Below are experts of layer 17 (counted from 0) of a mixture-of-experts language model. Rows are named router (the router's row for the expert), gate (a neuron's input weights, with its number), up (a neuron's input weights, with its number) and show model dimensions 0-191. Each number is 500 + 40 x the weight over its row's rms, rounded and kept within 0 to 999. Numbers have three digits each.
Before each expert's rows: a language model's description of what the expert responds to. This comes from a sample of Wikipedia text that the model never trained on.

# expert 54
Word-initial pieces beginning with s or consonant clusters Br, Pr, Ar, Gr, like 'Br'istol, 'S'outhend, 's'axophonist, 'ar'med.
router:575498531516398484543480536562520429510496473517502523540511518466469554483464511555518417547453543470527550437515526480538559495448491493579470443462520559477537477600504546505483513512492468470479421545477482519471530571576528513573439463552472511497542473515544489455508497495443477556506537508551472556527513508489458497455520481509458446531507468554569513442571523539481511549513489535507476517441536457599418494502511478444548564479484549579521447508527490440555471451486540511461478572475562482427484411472440480565498504485523508504523495520463441455490524539506509509
gate2:462472464497453359460508515514478478514480505511499469475483492521491510507535462520476527552419476454510500474427412472498539481509511440524506544496451499507502456538443514405470457538473546519479526505552505534554495590456451404555543531532606502523511455528519492500514551544458495568489509433504480467490457523508516513444533422500510543479520437516508487436515484500516467499550483535503546507477493440556404579435518531429417452462468581501503476502467500523527502541496510538517493467437521422509478491481474490482528555469514529500538507492499463465498519360584499495
up2:507507531537476506515529461543460420510474469490489500540472546561516529447557532504499536520467501540510512543504525419499481503528529466503375490526530501526571515472564464496451499437465455510544500561511530537500502525512490444530515496461574518541438492541508561503503516531495522507461594458531526456502447494524516442511523448519478485505459481535626459485507501483512560511501470535486584538458517458607463545485466496531548415375488496468547526544485545428543556538505477549447456429527543433514512486498497478551535495424509528452494483516518438466498558597473468530
gate3:500541518492503444564489472447482466532487512459517473491467518563479538473554549433503424545524501487566503601446546523487461535451511532474458476534530505524554486561509449502453532556472477487472507488473544540562521517482547580516506497496491574512575543460481568494505571418536532502479525386471489425538554449471479484491483476485490516539527485481561488478482501481539447522490552493549437528428468429535509463514566460403509448466472558494483510428449514448565499480551463515467538472468522494424506512494481531443478592479510545532490481463504430602511460514465532513
up3:485539516503528451482493522493474465470557462516472469522481503511484471491548525530410478546563490482509441544490540455505453459532500556494491413489455394446472415504442494557483524551515465447526497539537484404541467482531474527476540502530429431517439524494484600558510515534486478473525511537496448552520461499437448437536430446541500499424529544552489473485453512530461495488511447494513505522486491507523470446401477515413439477498546519531489479535523437457517475502489472512403472513461542439472535474506453561504465517593553508429489521498554465508490437551467434467
gate4:461504494543394509568535545567563457538494530412488502527536587484511528507505488418520518502454497455465441486498536558535541511517506499475480480472517508524513520436490486573542565486527418484506511429496535515524459580484494505575516506441540486530501531480496558505496476473460517467494438561499486521504473480546563552558584462498490492538534513512494455442551534571487437524491445504533445473524459550470477481474516472494488457494549475624495495537472527597467467516436496526459560485517517603528564505440521467502433529525553471502572497472510578504489421491480513531
up4:521563584483491524491451487531482500448517465548505539530465472465535538548513478498531541546503506470566475472515500472462525470444530467500581481514463584445555489519543458494496508543488484620466580515490539546459484476492526527524494450445446466549428494465469489449502440497495521480498484487494549551475507503470472568599526562543449596507538508482495550486524496512504524439529523465465482494468484405482535570489506558444445552487511543489491497500503574505487450575494541447528458427522497591514511473465562528504550503482506431506524462596549500472507445458592543447
gate5:491503519499476489493550504510453461403539510455510471519488425473443513502473500531517537467460504423556499559514495456578531509534492577472414492454463593458481565469452544492445489556441503485432490566496563484498558547558464491553520532517502549551501499447526543524606489475492506485495514471498532611537496503443506487519449530520518505485503502507508472470576513506490522540485523428502469518455441459517480529501586523500471559530483489515490485541463542477562532449516548458536451509479381479500476446439451544487467474502455560499610515453487541471469492463526436555
up5:483440454444375503438458518475493455497496502586475547463459531440525466532485497480467512551411482532478513429442476447550506552451459495478549502480549515471546449455528539557526482498492489492557501519495509505524456487453518564534525537457483491479461474467523506497503593500460552500465535468475487479526555552455466497584494530561557556548531513486548447577479524467555525487446507417431506592518542478500487476519499512401478510505485485508483505536550500493492479473513506524466437464542533431500574544437570502491538464518507511430519538617562432505512479464483499501
gate6:496415523544533421461457564481465487471517579455488542515515513527490532510508469474437492530552427446625552425489455523464563437501517531455540482422489480461513488547596472506442482547506468539522440495533484491466508492513448447512520491483483451465495497476562500534497501559482480571527459510511527430411492581502505458513485493491508525560529464495552491510489513493533560503455455535407463507454463469518428497530494467474536420483567439519477484470470544537520508541467473485477436470487500460573505485441511524498525536486566437495485444393466467465575486507522514470
up6:507549481540498473542495444452558573507483426522534527430504488524515496532580500500476509429469568483479478506459526471511504569510505567521507478571446533530429521515500472586501535467505490511556543480466553551539478423489452459447483505510478559516539551483483416550470503521517511592491480500485454513591526446463496561515539456520531470449544514438493501554502502557532425486538494441551546463432526515469584492495500488558444534566416479537484518510448426502453543563495490484472443458516503496497513511503546506470387519565449550530531535512460546539451544532494506492
gate7:500425485462430477437462504575479452460498474492504505491553516561414593552489410481424454521440498421461528489520542517500500452445507468470457490515467502583543535488483480540483526553486508485448507565494522470561509477500472506459469504509504570513497471449468442492516462448541584508544528543472419460513592609525502516548448454519486436446440534534553473521515559530508456526540411553459495527484472478493538509496528536481538517512564482444447387502495590529497518473491503500562474540513516493512535505513521437546488544473538582525524513507502507519514514470480499486
up7:467427549465509455417480470559469466427435473511570503576500525509525557478506512548525542560490460513472487503441506530471564495457559472518502471530472532523513506446562458491478479441482554518574497527481477503439588522513555470477551472463476472548501476516453551510510456556576454470446545471536492508503487594501520533509535474625447501507425473472531526477589527530525349524504528515449442538491485504509565464592516534458518558485502486497510490613485468524507491543561492500494481534462509525476503501569454473517470518434514478497494514511509484484465505485523532468
gate8:521431477492509520489530459558485465515542515508538545471477529539464510529457459502502558521466456493543569550520540525567476497530496630410434479490537497504486536487495532492442542499470533514541411521512490515447506457540425534535471498506482423509531527504489539482520453446472569436542527470496502509560508466535470474531482529512490446512483579546563489466476478524477552495524440559495459508526425477521510478561496370531464417483499516445505422537586571457505481506491542516470494414454497553484541444496470545474554474588498488544531442527433498514444488477470530508
up8:543480485556437483541516500491448462477527473496499510461501436505494466588449429556498467511440524479586517524504523435501460458487485512421458532528510485450531532521502489521514485479443552581508509521521515551472536481502429550475506476565485540552543599523540516494504551550503502498461540583489461495516507488522502575540433509514434485499430547547568447499561492502431576476501507541552421495466475491504517486554440496448527454497459516527523523537478510513509557478433517436491541405478505455502446486542524469449518596484471544467559398505433520507540437476447516514
gate9:472500479505424393525485508539495491503527456429558579567481503492463557514412586515531441455499446484488555527533500491423506499444498481501504438443492528502487506490510570441488451515436449500510471574541508442599465469480500505456536494517559465516520447506532512471451491501534515537531489459436508450503495454489509422446490422521534477470466481500561450510525439544520479546587443439451458525485480468537521418484539513497420549459462477505458498450506545457522487440510501517531441479560540437443506511481476489487527592474520576459507487521492573472477510496449513495
up9:536472437513458365526506497483523435492455476545546509563473442500540474486457491559476515517547513514453563522511535469533512523487521445438451623478509539577523533547505507461424445513527498489569459569507520492528488497472509508498511504527534442446510475542404462471417471493543523465523529437440525531514471464477478471468490414527531451480513516520610566485461483555540472511533485436487418518491512526554472434480497535529487546471478473461467540551534459509524488488494530552522591505526476476444512515524528474501508495465521580561515503560468522489446526458429495441
gate10:495526431423462556484492495471559458491528557424530457504515534447462516517510498539507553521515464500464484554539466422532479500637460513521505517526473483482504479504508485452420499442444526507479464560441462527544520564507495508548553522453600499461609500541524485463492533451550475470442473537559520487490451454512511521479434469465532448537516432519517522503473480487555486511577477527503515519573471472497457464505561541527637519538478457563504468553486497431526483494540518557528479562525560510566527444513456503563466538533474500534488475543530439467473501474536531498
up10:465527479549621533496477482497514552530546531494514500512446539497412479477501499490465452463484514521490504506545439425522499533497555515460496501511491424457456492457441489515504499383517481483528546497550421468475479550504442590492548613551523509533518489519440485490495466505536446422495450488489518517491477619479513500532503472483501468443541515441537537464504483514500536491455405502416546499455497550469566450462473444541531452453535487540440523480552510517441462543564495492494445491487490470538576494480499519500487518532476462467532526561426585441529538515526463543
gate11:483463497470460437518515506429516437525565494494546443517493529561520541486474564588522578580495503443477500501511530503439541541453515482541585479522428501505462445459544588541477429468469545520493426599488511508530526531483542480496523525485544517482441508550520510510476572488584464480576458534486544491524514456481432502498404531517475502523451412530456483516461400449515522511524473473479523550545490493514433457479505552501466538552541505521474468512490531494493462515541484481581538533524508506451479510443494533485432484579533473529515453520585502506562469443533484548
up11:532567549468503486522436470468527543493537572509519480472454524505479484453498495423468557469535502600464502561452452560466468438481543478519510511516546426509525475513567495535524541521506519519446502465474474493531522502480511434453538516518528474501545485503557580524497470492532452504481568496445475492534473645476530624503516540542472539476534446467496585393469537497509474475472510512530521478498490570473522469497404429551511517557447514520530529558494498541449525541501463473454407428464500557532544522465497517515534480544422512523431531488452483493535489521497498527
gate12:487458489472459466512511472461503498378539490478553423506516546461458518504407482519473535495465541514555558551537539471489464455428475555498442537456467548506515498450460456511483499523527439544474457516476522536549454509533553471564576494515510477497552482492458522520498509490445419516453484422624522483464485553578471560539461465553474512517476502478610480518516473524494493496535527514483444532592450455518491510516555527501465538403476516510507487526608600447453509509537518484530515474437499531455454474476493485528502490495579517471517436507527477527526489557519540487
up12:576420482542506568442493540528479544533439533501523489482466532434446477551477475490550577485544545577420466531473506454437499540480413452553528429436518478516525466514540495470485463529597496503489459493495523489477518461443533494484447420497519574502484462480512499429513423489453517526561478505461462526500506461454456550447530512388472455544477443515421475540489501503533467484497532477490524482519475458455554411546538476509469437535505477472424494565548541520558499479418510506560462477460568469522546484513494472532524532495527444511502453516577507480500504451496497519

# expert 34
Single capitals and capitalized pieces in acronyms, codes and club abbreviations, such as PSV, BIH, GAIS, FC, U.
router:436510475509486489526477519531441566512481557507431474498421546429538580492528514458517457443533476550501595433436428507501525508500510469437488495511548480501461487472498475547507553517446586443482486454554524559500442546449533465483562502522524518483529578539446545551539494525463538433465534547485481497447489443424498476467495478509483463410522525519517457509471583464482512529438501463539481458495510521462534501466556476467462452485505467525513522522524440533488501412496556431565524487552527504468538500473490590532494533543430549457502534415485511529438461535466432503
gate0:548477542431529470505431512451494459490536506515478533465541561491541452524493517529496575555496551439519556509541449515587603508501444537476476470505447572518559536512496529489489461456516534522571497519507511569462518451501518486453560510457508478489488582562466555464502505507561478447538566508453547536556480563453462400495473496507507454494521564555512586515545533535464408463483511530471442543509451579515470461522543449514519500536573495568486476437444499502500461466536491467472466451512496522538486572500472528513492529486453485576563488472470432541504508554501483440
up0:520529510550525418567613539446425538529470501510475479506493508475464596505486478400517482480579481506501518488530468492480483481539514511526501505517506496438486436427564466446495590507437536493504474531568473480549593550472516516458474546456529549523508465474487433474532505504455548536478445482437475511482444490518513521519432550384548545483462480504524443535479451478527468467539535497484496546526521516474542537511542536572538430463550492496476516558529435529521524484439566516526488427494434479506489525501538499541444437506550543476493538469506483534514533433514564425
gate1:508414541481511502518496520476486460503530579561505462503519490503542457572517560484495526460477579404525482494501418516561520485465480512404436501458512551495462534469481459480370483510481548487495497511521585502572480468509501494471471537531414515540540488519448472490487481535446517450498504469528506531581534507511498515492468449500498497471489514526582519461617562526473479450503495449481474556477488481501483559464570454523488510487518525421486430472538436448472503516549485479459549472528537492496415493467501525487390500490444505461517511570567577493480414495452508507
up1:490465473478483467498460574501431497544520527473517487444481490537530483522507431510544496508514445559486558450427461516462471492554469509476500362483481480539465521541468485500565540494548483549462409484476533408496444402499507430504502516485456462526490448520453499454480517491527570470522493500515511439456568538534482470566539541448561485559499538486483516519509486598403531534463530523526408485482440512523470494373500459532508523564540493475510497479551502496456525521535496469489441556566479480495560485466534471485549488437435493499515525454490480504506541462559509560
gate2:485488480443466562384469525515520555413467542486485527494553523529506470605521506530474555462533481525538468479429495510457549517535420535526507520532550599439556446551513538464513489519488527556503402508526485503535501547470504485506481493545492499512521514567475503584486518534477550497443537411468493455430516517518498506533572526458543472464450493496611477491510509481499496460503495463535476495485490501456512468544516531502505501488527443527480487455564467486515465434460524414540419474546553494538504509438518509513378479519460447544488462457465469476525569429554530488
up2:462513380474512463480476509453474486487520421516462575502478511525538512483526480500480378481479494521487508514478545513515541476505485484478510461479516534507517470523487467489547470511535503474496508529497527546460512474609473536522516480471487533525489495515546591472529510524514470471458502462556493506564557448552472457477494562529539495529512555555450543542472454557509481491432414494524493435543477547471466510530527530510451467483505461559441437559525449517496576552466586552454470542483510480476481454599375465453505569455568496443501493399487555465519540571512531495
gate3:456490524508511498401447548541487458501528513523512480470525527481465473472553528551488517430514479409504479493432466499498493499564555482479518501426440486494445533372402438499451557555472500512524458515512516461541507531478484532463502493517502540430493526469470472494488416478548518441520485514498523575506480504497549452591424474451467473511523453486484523481488422476413503452558558451539503518498482531504459456536478537487461521522542455488544462469476503477444485516550568560541507491571561496450423448568488492458538548556451483504549435493403499484503547465506486529
up3:500480464485481502519526454500499492497429488425441484545477463467438559539469497500522504512509502488591401508473425457523490563523500499545525445530518513416509549576519531494466486523429466490384508551554501499501488496460492493512443467492428489514483544460455514452497551536520509505507563428418573502447531402491496492440529500464525463557528524444462490530443572455464508486481479501524539493571523488466521506480559501532515573433496453494506485475508519529491512497449462563583480523472470524457496571486582550497437538574507489499491596472535482502546494497459590493
gate4:489541516516493467537480502481542479489468518454557531498460505427568466435503469416461507530498514526558517526476502496567448482547541451430460478415503553562424493464513497466476484477452486501443480474470503483435510498541503445565446570540493451537517593530415632500484518580509507527486450477535539513559494500503477515510445412474463510523476470494520477495493547444505539521551499495484528486506475502454481557518489450517493469491527544459535446525466505487507555462491457526468432442484477518432511629571533461440535558497452428515484464475485550529433437522535514500
up4:477504469514492457404471474499469469503443502553488552516521502493505446587514454517489476482494504549472505541537494496563529469468428517536551584442496475391515467495493533517491542533480472437584524530430507441531481531506492453487519496512532501444461479423564491527487472513513463507533534523509448567502489512532548523469587513452515554465457502518483478468479518541519476506500434431427475474507511466435544534520578538569502483538470417465491497508542450492467569506455547516456522579486608433576514431496439416498486503529523505493511447510491508427546489532414488459
gate5:546441473491513442546502470536424543529554461433476502500528436527446504486501591506582503474572460458573532550495539488483503480472537524545516509505446507481489497454462511430470505423439459483452555548537528445463520502478531416526523534553610513532554524436500472599503553459487509527503521504502577449514496464474601482437487497460526571493529548498418540506433525493502571528524504456479433505533506441507499506455519480467488487528525485507446523457522484504557531436456498549521540503472500447465562534496503546492435549550471462485497456501544499542545442516537428509
up5:477417470551498519486483421553507498501525469489442563491491468547480451585530524514454576538553485521488515441525516472490526431455529436508477508495467509525506502451503520469426514497529519519520552636480532466502507504538462433549444547541555541517464492547467459587496468527495492507504495541474473409503478503502467472493473515518535462553456534425520498544459554442601512523515538541509443518405490578426537448495471542437485487443454433530496446550476452487500516496543525492494490514545490480445483553503581493484478515477436525517503490467561477575469456440515428493
gate6:387569498486514439433539451502505473525524511490505420512458559554495504472543531487512425520482477456440489474488496463489520483530550480537518552453494449539510490480430529543541466512447499518573437512531511523465447527512570510403501485534539540524519441536534537570507487472459484492515511525515499527477495457510536482507503481498534521426481489474565464473525481475533487496470455466454573507394479587531519455436515560546520534517447567579468503524462543483527460442463464466442522495541497504548455492469457525560487530539492487380486436452510475522551606462545501556
up6:478498429464570508489510473573507530531476554496542542532479425463469467521526459440511514501464621421486592574475456605476484427489441475503546543475525458517509517445521507470468460520541537500516458497480467498601475520531550508467497425481476512557470444466581488488489542566546519476523513550544452551529468564540527448507547494441550516464513568510496543462536519545500502456465504512439459439512464495513577531528530478527502485479459537549502526465553497501549530584490509475490511478529502513503526511481488457510496477418487482408522501502553592569552550488474531520
gate7:499479540549526474488462471494495509572519548486536517575509523464527487502425518500553588420552446413503522471479508504476499499522533590545502482494464464479570520514543516534457497571455526463443548497558458587564503508458526526523531482493539450514560451500519478482551542456517542500451459516483504536453516459539486503543425515497455491518441494478519395593499534482448554537479500550476475494562495428557469474578539504455444528478432505518513476473534553556508428438514443479554478492538577448519502497506547509478586472536460496491474548517459473512496504573507504409
up7:538536503457483489500524467525486520478434478467470478467478432490455523506450427477572484437479519509439511529550533429512454506525523486484591554499477526493545519477491467496507540525544509525448487499480525548563493454576467465440454514439518483534446501547493525531489459472509498494505507475487554508459462466466503475599493480511565540503495488679483549457563394472471460479440527546543556479537483522516507442541511516554559566580453593513508533460531473515485504502524488503519478549497589484551544482443480537586549442487461517541498543513517494536437533457512507505
gate8:482471472530510475516559510505494449533482497466591468465454506458532490490530460512514547466514463489543511523423453512459540501540598447511487543504613519504535512454532518503505492501488538462500500469547504519501489502545503502495599465491469513521508523481541492557521519496538527460516469498515539524503488487533624523548561524469395522522489531429577450475464547548593442527554518472511376504448482528554460512384506475508474539474514481512494532475469497541430474431507465486408437496517487555430556578526481474537497534554469511501467533433505490468481490424529512538
up8:461506553504510506559485480563497451521522483582501463528534506528469540510471473491453475508443533493462463455533526569600452458539523488536543527521479527510515523545532515482516472479504477518458595538519538471469514543439461493608501496439456505523568490502581503544511504470524422481534484542470511491417492592521488513531524545535493498588501539500460575483519502396502497545464487509546526510458547495465452559564451565446464478512470510441534509540470455471531511529443454477469530472459593445557511492435473460477593442554547525492552458515447443551483482455525490512
gate9:437533468461468449538508484559464545486497537486501516444556491529489513497471523538461451501488460447501497564489522414561549536522493596497514558453532544461474435485518490475399531540499540471431528458623539541555490547462514546511457504443534512550441517471458456578488501466478484469504511460404470475509477491478513561496511446555464519506435474505468498452504534499474502548521460422451502581510432507485464573505533516467499527421499495510503436521506576506474477502525388478516488457428425503501446499485495512463481532434514491469531524496492430501483573493532517565
up9:447469521547496477478457474467510549442527449531471573539495499492502441416485489487463463517533466544503484519451471482445480467463555396465529451566451486544504518466512533627524435532550468565580527495457491483510508459535591516470549538549419503516460507497457446403511480502491454549522528513569520535509458474476453451484469468480503527467521505508555526570526519510541571435436538513449474467468552548500524516489530501608535523490479496543523446514502383472511477542511531488547525509544505583502519553522491503504463515553432450493519455509496527487524533461537545528
gate10:483444496502449450476458438537520431513561508508511470475506450551482561514529510451587536480542471544491501552475509509497505449489612503457487491584502482542501528566516510464521532577564517521523465505488462532505427512486500560474492507539485485487513485527546516509537484510454607512501454491477491481382472412448548392545512407482454494508471533479506515533460552483590481565514451573496519440508551481467499442515519536498478487461522463557411510505477460514574490453509514446520533447547466465535505518514475562538490517542500448549446486554521475523436518508505493419
up10:525452460458486441460520515530528440484481512482580500429542508545541527515492434491427560424541546519444465528461466574537466527511588516464527481556516524533482491468542570510485508586489494516485523476588494555479407497521463525544516499553519527440522457510512520463548589454500556521543444508453523492573534502527477474550476475521468505483553452478535425516475513542475439481447467507508467469514538468464577543542488528536517459480400472495486443517499438509515486420500587497518533395532500514430508555511450465468561509478523449540478517485530447484460474500496484440

# expert 27
Single capital letters E, O, I, U starting words, often after of or in tables, plus digits and math symbols in LaTeX.
router:477508448525440569407442519525575509533543474544550479454511511549466526577484550511462492537507505501484492456491561539454422477585450447586455472466573464460445544511512481508543558490555475491406614491518474593485439548523532500573521509511458524567510510514480536479537493487513490512540442489490423534495555522492496450453445507487463500558551497585529483518546465451540545505486544490477502458548526537476467517475449473500518532518520583461526547559532531575472503478515514490555485489494512497492482418508530515539499523446469589422477526532496495485495511511481472558
gate0:463532513563504435479437488478474464513492504440599518510475489545474517499564493484455518484459424500564501468411479509490542474541574445543445444512400557469457542492527499462494466535467510575460516504566529511422488520558521553557489502572518467577518520501444504507512564505490455530468437567417514478528528478520498531503496433509555543538506502500502485509504481485493509526475480538473488492519455592475487429471477512510480513493533462477485463508500557514494499486422432482580429464509489508475557537446467479528442486431443491546545521494564508486403425470587554518
up0:457485485437453470487477424478520472453469505494418556492577475453582499401411507451520505407592461539446487540471417500430510524536522537514498445493460457533497503519517516517464502483489468469473496527551505481520515465485453418502463525476440489480531571483529505520513494510507472496463424471552460501519490470512481565464470467548529530482527525495492480509515591468466427516460428461497415522548527529478540522488529488528492516514562461478523518514534475512461549416498515536518500506579535507492532464466534471467484567591506543532461569471491518570489642506484533516
gate1:601537574414514530556511541503524495512502470522483461499533522517501524506453515503529502588506454534516428510481486449535483541515622497515497504505501529489510534500513463518500508613472597545489558445569534519566512524524481509545486420518542599453510501487556469500450565513406472464588459557519449547572508581518555491535456494484453440488530507473522462512518510456506525533457473501507535513526480564502460537521512515484497541401475473445485594485469507476505462464510479481487473529502527557537454507548478544493494473496533439491507509515520506415485416554447530514
up1:509454489513526468572560523480445513536454499555465520549500445460469500396483540475511518492479504526514477536540445520416594486507400489504482510465533526489507502575499533543413511493510448462505467538550551442374484525496419506528463493541513485532589488465501532434508522532460478547469448458536506540484501508502441496480465536465524467537538503489567500579476540428397532472533541432569465543518536425529386459529548507448540494466449539501528508465466471465508530523476500528510462482473532489464517431502519516475531531566464523497492440508530470510484556490545493473
gate2:462448505511460492547539500592475487529584493544440468503447486536503534508380467474466566472532435484564505529485480530463513498609556532548422539550503510503497468472419375506473530513473477492476499543509500511473599546543527490497453530458511501496509506446450524483470484477536459540535490549515502512529563580529524461536470519516498490504524530465502517488493575487509602527482513490445424534517469592546477437535542483477489540483466501488480494492463494532529518552496584467535431508523541422430529520497567481510478503495526463473506475482488524545441518393503539533
up2:573490430448557488475444572438474523471474487478520516555497537474509504527522498492500555522468548521445507521536457423512494504453474464592531498495473477512569438598455556516439444436547536420565516456525501537552582505558491537499471518515510483503432509414521436509518527620456487488477545522499522498516540495543548485507513514477443489459498481514561501475490441597535493487529546512473478478534514574496433522514530471514477506482474519544456502488498513583460472439544475613542534569491526487527415577574430497483501498541477477511507482496491528482476486454501517491
gate3:481512566499552470500554575505526533593521491460439474537537545569505468523521584531449534517409499467427506542517482470559517507550465559517490473535470469494550472583456478470436480484540465473529581497513506482495442560476450478556510531488570516467479517481505476522508541481536539489528497478514488508422468405505457485510494503453520504481489450627490491463518514451466444506531585517497491516514472527625429488471507519471510478530509460469501407535468414522501478570507481587465485527486546492425505502527488525499489522471501486477471485462474486419547553498492404497
up3:589458496509498479547484531467491552557481533548476501450436532518530520535440495536455485426488446505477548443502516554485435499496481475602477496487509440482515501475504536514542472521453445445447515478527479546533478515515464529456471524514551538526504483454484498540515540419499520528537472469477483478540491486527443536536482560390515498492469487539537465569501455446554495458497533535528460590590476528458468593574537467530507525473519611478439507566522446472539572490502484478572462477458497519463479465528502529423483536468498447472504592509509427425525433516477528537
gate4:422425523473497491447503554447600510484517539482502460505504526523465559451465446463519454456469534485554519480444465491526499414488453440465484553490511535492531446459422488462423418513454513457566548448492507467565524497519464461510557490487493510568510522453412512488490443497430498494503506535495507513491490401467522500543528522494502471507474449472506518478499504501524505560553481432480527559524474552544470477458512484481543487369480562465498470502495533501558536500594527490529479520536541516508571457565596496444404548497457501463509477532516433543484514471475483444
up4:536584512451507525463511532551474491472521467465465492418439502479417549449554579483523432501508537478486494446500485453485521495536484537528465531476462519422513513468496481544451433518432459532527383498532495522540480513442508431454449459454557462548467571478483558473544535502565500541491517490497591480485551514519435457463529468447475509480480425488449517519503497467480502546518509520540462513427487432545509480508419505435488505487463473562595466473523533475531524519515407502545526438439457412485518577502552519511502508455485502458505557439552541477478485464503519479
gate5:491495540511448510529558501505525524463543408498489436457489506594489496498531469487495503548464508471560524492506462489506510510544468567514469513583509502526422475479514488457515556522552475570428513498496495538502500522457558523433503559554526466490492532478467527537525540465528548511505440435441491462518495528500548554544481473482479586476472541508436534495489533401553491470470522402464490480521502563532492511462495468446504532535606593492431477454448527495520561481548450508458444407529400453513461539519504515483405518419509514483511522452474465554496523521475456435
up5:487544438435533558497561511501527504556497494566500566499576508441554534541462506486509478500633559490510424534448425425563554479488514486576481480500555467454462493475458494527512453470524485482526527492480518544477466555436467511533412492375518499427524438509495487479567502432570519513478465574509496534496492462523474533476551497500469498470491476532487459587480443532482581528503463530493517464529489431501513486499539515492488453396456467470523510545555480529562478513479578524525555488527461493487476493467516454465520499468539501521529451479583478463529470500572513497
gate6:541430556497476505421488475542552459464510581512530484474452468477566512521487555447495445487475456472530524511466508424478510479479429478530441462516470490492556525520532476495425377469438523523467467485530515479554492467453576454492523412492556495513528510433472510511524564459529545489458540448538519536449446509506471498509504518537516538458518497502522574450523509517408500490454461474519389485520438494493529492493459504498568471502524490573459559555405498528444436432519550465502509493512456501565436532476552422497520502500427468449545538480476498556538518519528477461
up6:548516538460550445551484521536496540455470433508499488520515643448569481445532520547579432533487454523560492462540524480494520513535521488407539480504461489561473527460460542435616543508520479446458619568503492467518490477513478500479439484526534482562510547550534495526496502504458526465529543460499476445541511495502489473521501532457469528522444554502529537513487488534534485472510520431483523518377503554506444455488537490528459444515505493508484498476521430461545487541461512496538535518467423544422444517474552536439560523438543461490505544460493510521469556505486557512
gate7:467547523519452496455496490465554491510552481506466446518476512559510478536507510574463501485435457486514526478484517547527546468416530477473457482479546483557548543392497476603503506509481519487498521512507564554506498552521514481555497531495508550471447512465455479529489467452416498467532546465492554499548530499452495477505454495552446561557448497581567517540520436491517483492549495493490535449398502532576467562544426496466460510486479607493425553500540563503494432437516505523488471536541544543501428573517477496450487541523540505461430436540476468568445507530541452473
up7:433549512443463471508529487409503536501587522563496563472527541525510515542548526545499475498523501419533503533537475576476512546471554517446532548443507471496496519524532506571535554533525523514523531515454566452491497541545543494519504532535458590439533487442558508550525468502431538566505538529521442527573518516491568513558459512497498516496473527541508555495614443512517485488490544502511422572483452532513471536492542558569422510441453551453517525496515553499454507434473517525523550452417491500520469553531571477505487529534463503529450411559475490476475467484483461545
gate8:582509583395452532529497525550491507518562473492487448504489503501514537557507599509474510536509499503523485516488458471564529503563504501473414504488532563517465494492493464443434453427534532551536435471449561522507512389547501455530551466511452401488496431460475551538467570533550488549436532517404492541541471519482454471535527479470557461507518514523600535495525487493505460540480484459458503535479429512555486472493498499489534518493449502504529450479564523568468506470454584538506489537507422452551451542525463524502572475469465527548512526492514508526549483519558475512
up8:500534509528523501454576516439526560466539580498512504503559526477555470512538522485525487508510512534536531510515510518477494520523530523483567535552541503551520550546486468526550586503437493513531522582470448501469424571473469503468480493432497502439470535593572464552447530501493523455456461429509499515526466547471476482530516429501523520440497477473472494565526515483493521379434598557493501450545480490557447575497545457479497461485491460560523429533444468533515566530547479574490534484454531502458532460504513480480526462534513530496563493599474518447491529506409442531
gate9:539417536596537509503500477432516567520496550537475467498467427519534483431518497557499526535468478449581465469511489560478559506417454558442458510492491478455504485523575574442446469587510538492440467539540529500516501457543493483443535575502454466500517458470503496506501501412454452525535436546512485439490523509523531564515522480478423469546561494495501544516527486512484582560495436450502486471522468413505521483518474492502574471518390522501422534476534540580500499513446490502514484449486467477566505496476539512527515556583526515511553481489578509516540530478495491529
up9:486517514569488531481541493492517537478481553513429442542383453470537558456511507523522613518448528467470444527463473543480562534510525452499495571499494518439558480474541454555522491449495506480471473526479482461522589498542460480567515474527454557529526477503505485463602531495436464560529475467517515480514495572482500567584562529544491441562528483570495552499527486511505476501456500489539505476558474491452517466432524502574478491511543433476537508495504526517482492506517427401445561465507496446558550429559447526466468488493552561562499444451541531489520477532495482464
gate10:449445528463461434562481453479513521516565437551575508463491532467481564481516474513450491491501482501504502557468564432526476496528543539468454478540554471467455472460477463479428549537453516402433497482443539546541462488544400535539503558538509464485469489555510513508471533465461510498535454511488459522546542589494503488522532511451498456535544439448469489590529435466525420569541484526424473499575484483450489556496544507578472517477567477526486454471467504481490477491546505501508421500515476512425505502489528520424437581493521532472495560491501461573516485431472487537
up10:576515472464528520425493556506493458543530618465470442467487473556519468545524517533506469588500472532384511517501480482505470532504512485512500491479415495520495523516509490484514413458507519498590496516505489576474517545482508545514482456546500567436494589466536500464498552448554581450473531514513492493522463497480514512511493492460489438482439475520523508474581436638433580519543488495544542522601458497509437510598564467542511484492515551454512537522553513497524485510480491493513539502535480477573473514510438505533534480503451445526503530563517543468497488550517535551